Weights of a small mixture-of-experts language model, trained from scratch on English Wikipedia: 53.8M parameters, a softmax router.
Below are experts of layer 6 (counted from 0) of a mixture-of-experts language model. Rows are named router (the router's row for the expert) and show model dimensions 64-127. Each number is 128 + 32 x the weight over its row's rms, rounded and kept within 0 to 255.
After each expert's rows: "gets" lists some tokens that make up at least twice as much of what it gets as of all text. This comes from a sample of Wikipedia text that the model never trained on. Tokens count by the router's weight.

# expert 35
router [208 150 166 162 188 131 144 165 158 131 113 136  87  21 142 109 155 179 106 124 115  74 127 174 155 219 142 173 146 116 141 103 130 147 127 129 166 145  96 100  75 138  67 109 135 121 187 149 104 113 179 120 153 157 152 135 126 156  68 170  95 163  51 100]
gets: " a", " to", " was", "ly", " is", " an"

# expert 60
router [173  82 183 123 195 111 116 183 145 165  78 156  92 130 134 102 199 224 170  97  82  85  79 151  88 109 160 136 156  96 166 150 162 133  70 123 167 164 113 194  85 176  99  80 187  91 144 157 156 129 124 170 131 119 110 124 125 130  83 135 120 154 104 103]
gets: "s", "es", "re", "'", "-", "ies"

# expert 1
router [141 186 146 160 141 138 113 162 110  91 103 136 116  89 150  68 141 143 152 131  93  95  36 162 152 167 167 167 158 103 159 135 112 137  92 126 143 132  85 113 107 145 191  85 158 127 128 115 182  58 136 107 114 178 143 129 165 161  52 174  63 146  88 140]
gets: "en", "\"", " \"", "ion", "is", " re"

# expert 25
router [160 147 191 141 168 109  92 169 120 114 169 129  98 123 182  89 210 167 143 114  89  96 136 138 195 112 149 144 138 135 167 101 128 112 115  97 160 161 108 135 124 152 134 117 182 157 141 135 168 168 147 105 104 133 120 163 149 174  93 202 120 148 138 141]
gets: " as", " de", " with", " to", "ke", "ing"

# expert 58
router [184 136 159 148 149 117 121 164 169 100 158 165 104  79 140 104 138 145  81  97 115 113  78 137 159 125 120 178 142 129 121 135 124 162 118 132 110 144  61 125 103 156 104  98 118 139 169 151 162 141 137 148 121 185 144  99 147  88 134 114 111 150  90 134]
gets: "al", ".", ":", "D", "–", "val"

# expert 41
router [178  95 233 139 154 113  90 170 117 104 104 123 111  93 123  91 148 139 123  98  89  81 108 156 187 144 142 155 160 114 132 124 145 181  60 104 192 136 137 112 135 189  87 112  90 146 216 142 125 136 139  96 108 169  91  92 141 133  67 149 157 137 114 129]
gets: "ad", "ure", " time", "'", " film", " list"

# expert 59
router [177 151 168 113 114  97 119 167 132 134 139 193 114 110 139 108 152 141  77 122 126 127 123 151 133 126 125 135 179 111 144 157 138 156 133  98 125 151  53 131  92 174  85 122 125 147 198 124 120  84 128  93 114 148 154  79 141 111  92 140 106 156 119 126]
gets: " in", " at", " from", "c", " In", " c"

# expert 14
router [146 198 195 144 154 110  92 170 176 120 102 157 131 119 123 111 178  69 106 127  84 133  71 114 149 195 130 143 139  87 123  98 194 174 108 103 141  84 106  81  78 170 121 144 171 122 147 163 155 132 200  96 105 125  96 126 118 140 122 168 153 188 125 103]
gets: "ed", "s", "ing", "ated", "ted", "d"

# expert 57
router [168 113 166 145 149  99 106 177 178  83 115 140 160  61 114  94 128 191 125 108  74  98 108 171 101 156 162 167 146 127 131  95  89 129  78 101 154 123 108 111 101 168 134 134 196 137 140  97 167 104 133 120 174 142 169 128 142 143 112 140 105 178 142 126]
gets: "s", "S", "ers", "os", "ex"

# expert 43
router [180 181 159 136 150 113 112 176 146 169  87 157 138 109 142 127 139 135  92 128 105  67 103 137 140 145 146 158 134  69 164 174 143 140 118  60 153 133 129 150 122 116  84  63 185 122 151 116 160 148 150 135 105 188  82 155 142 127  22 200 124 175 110 119]
gets: " |", ";", " for", ");", "---|---|---|---|", " though"

# expert 28
router [134 193 216 152 192 146  71 149 183 115 132 152 131 127 123 107 101 168 142  83  92 106 116 142 163 165 151 122 122  71 140  85 176 173 124  74 178 170 114 102 108 147 109  95 157 126 172 139 140 139 161 155 129 152 113 126 146 120  70 161 119 125  98  94]
gets: ")", "ing", "it", "\"", "z", "ting"

# expert 12
router [153 134 143 193 147  83  88 160 149 130 109 173  92  93 135 128 145 178 122 121  88 110  74 160 173 163 130 107 153 149 171  77 141 179 129 112 123 126 120 100 115 178 146  56 193 146 137 141 149  98 123 123  95 153 112 146 128 142 127 160  93 152 157 174]
gets: "\n", "===", "==", " =="

# expert 45
router [119 128 126 138 139  61 122 147 179 139 108 113 112 125 131  63 137 127 144 112  69 147 166 148 133 177 134 118 144 137 189 123 142 171  66  86  99  97 118 115  98 195 129 111 168 163 116 137 150 129 120 105  91 135  91  98 214 143  80 216 122 135 124 180]
gets: ".", ":", "le", "t", ").", "ver"

# expert 61
router [145 153 147 108 162 136 112 142 175 155 127 168  98  96 127 118 140 148  79 101  42 124 113 152 143 133 150 120 131  30 185 100 171 105 119 134 129 129 130 123  84 164  76 109 172 106 141 117 174 110 155  89 119 127 117 156 178 167 152 173 123 167  80 145]
gets: " by", " with", " pre", "ed", "V", " for"

# expert 17
router [156 112 166 145 142 154 126 126 146 141  99 153  85  50 129 103 149 148  96  99  99  95  86 161 127 167 112  94 176 141 144 112 136 178  88  70 170 123 158  94 131 149 123 134 145 155 149 155 186 141 156 135 122 130 146 124  99 238  88 141 112 160 126 151]
gets: " p", "it", " f", " G", " b", " g"

# expert 15
router [158 146 160 123 178  81  60 136 123 152 104 183 103 118 104  70 165 202  63  96 108 121 130 122 136 165 133 184 112  60 136 110 167 100 126 122 158 141  79 138  82 104 109 100 142 145 179 116 150 129 173  85  92 130 158 115 151 116  96 140 166 154 144 168]
gets: "and", "ne", "im", "as", "com", "air"

# expert 32
router [132 148 126 101 146 121 145 162 161 125 109 143 110 112 126  84 142 105  92  85 144 154 125 154  96 171 134 132 129 100 156 147 129 197 161 100 175 127 105  59  79 122 109 104 144 118 157 120 122 149 130 118 106 142 108 127 149 176 138 160 130 153  27 205]
gets: " |", "|", "==", ":", "===", "="

# expert 26
router [149 187 140 126 147  86 109 165 170 128 106 147  93  80 167 125 154 191  97 127 106  93 109 136 170 146 116 152 181 106 176 114 140 182 155 141 145 144 127 159 105  87  86 134 171 129 139  90 155 120 141 102 103 149 151 136 167 125 143 167 119 175  86 123]
gets: " is", " are", " was", " were", "low", " has"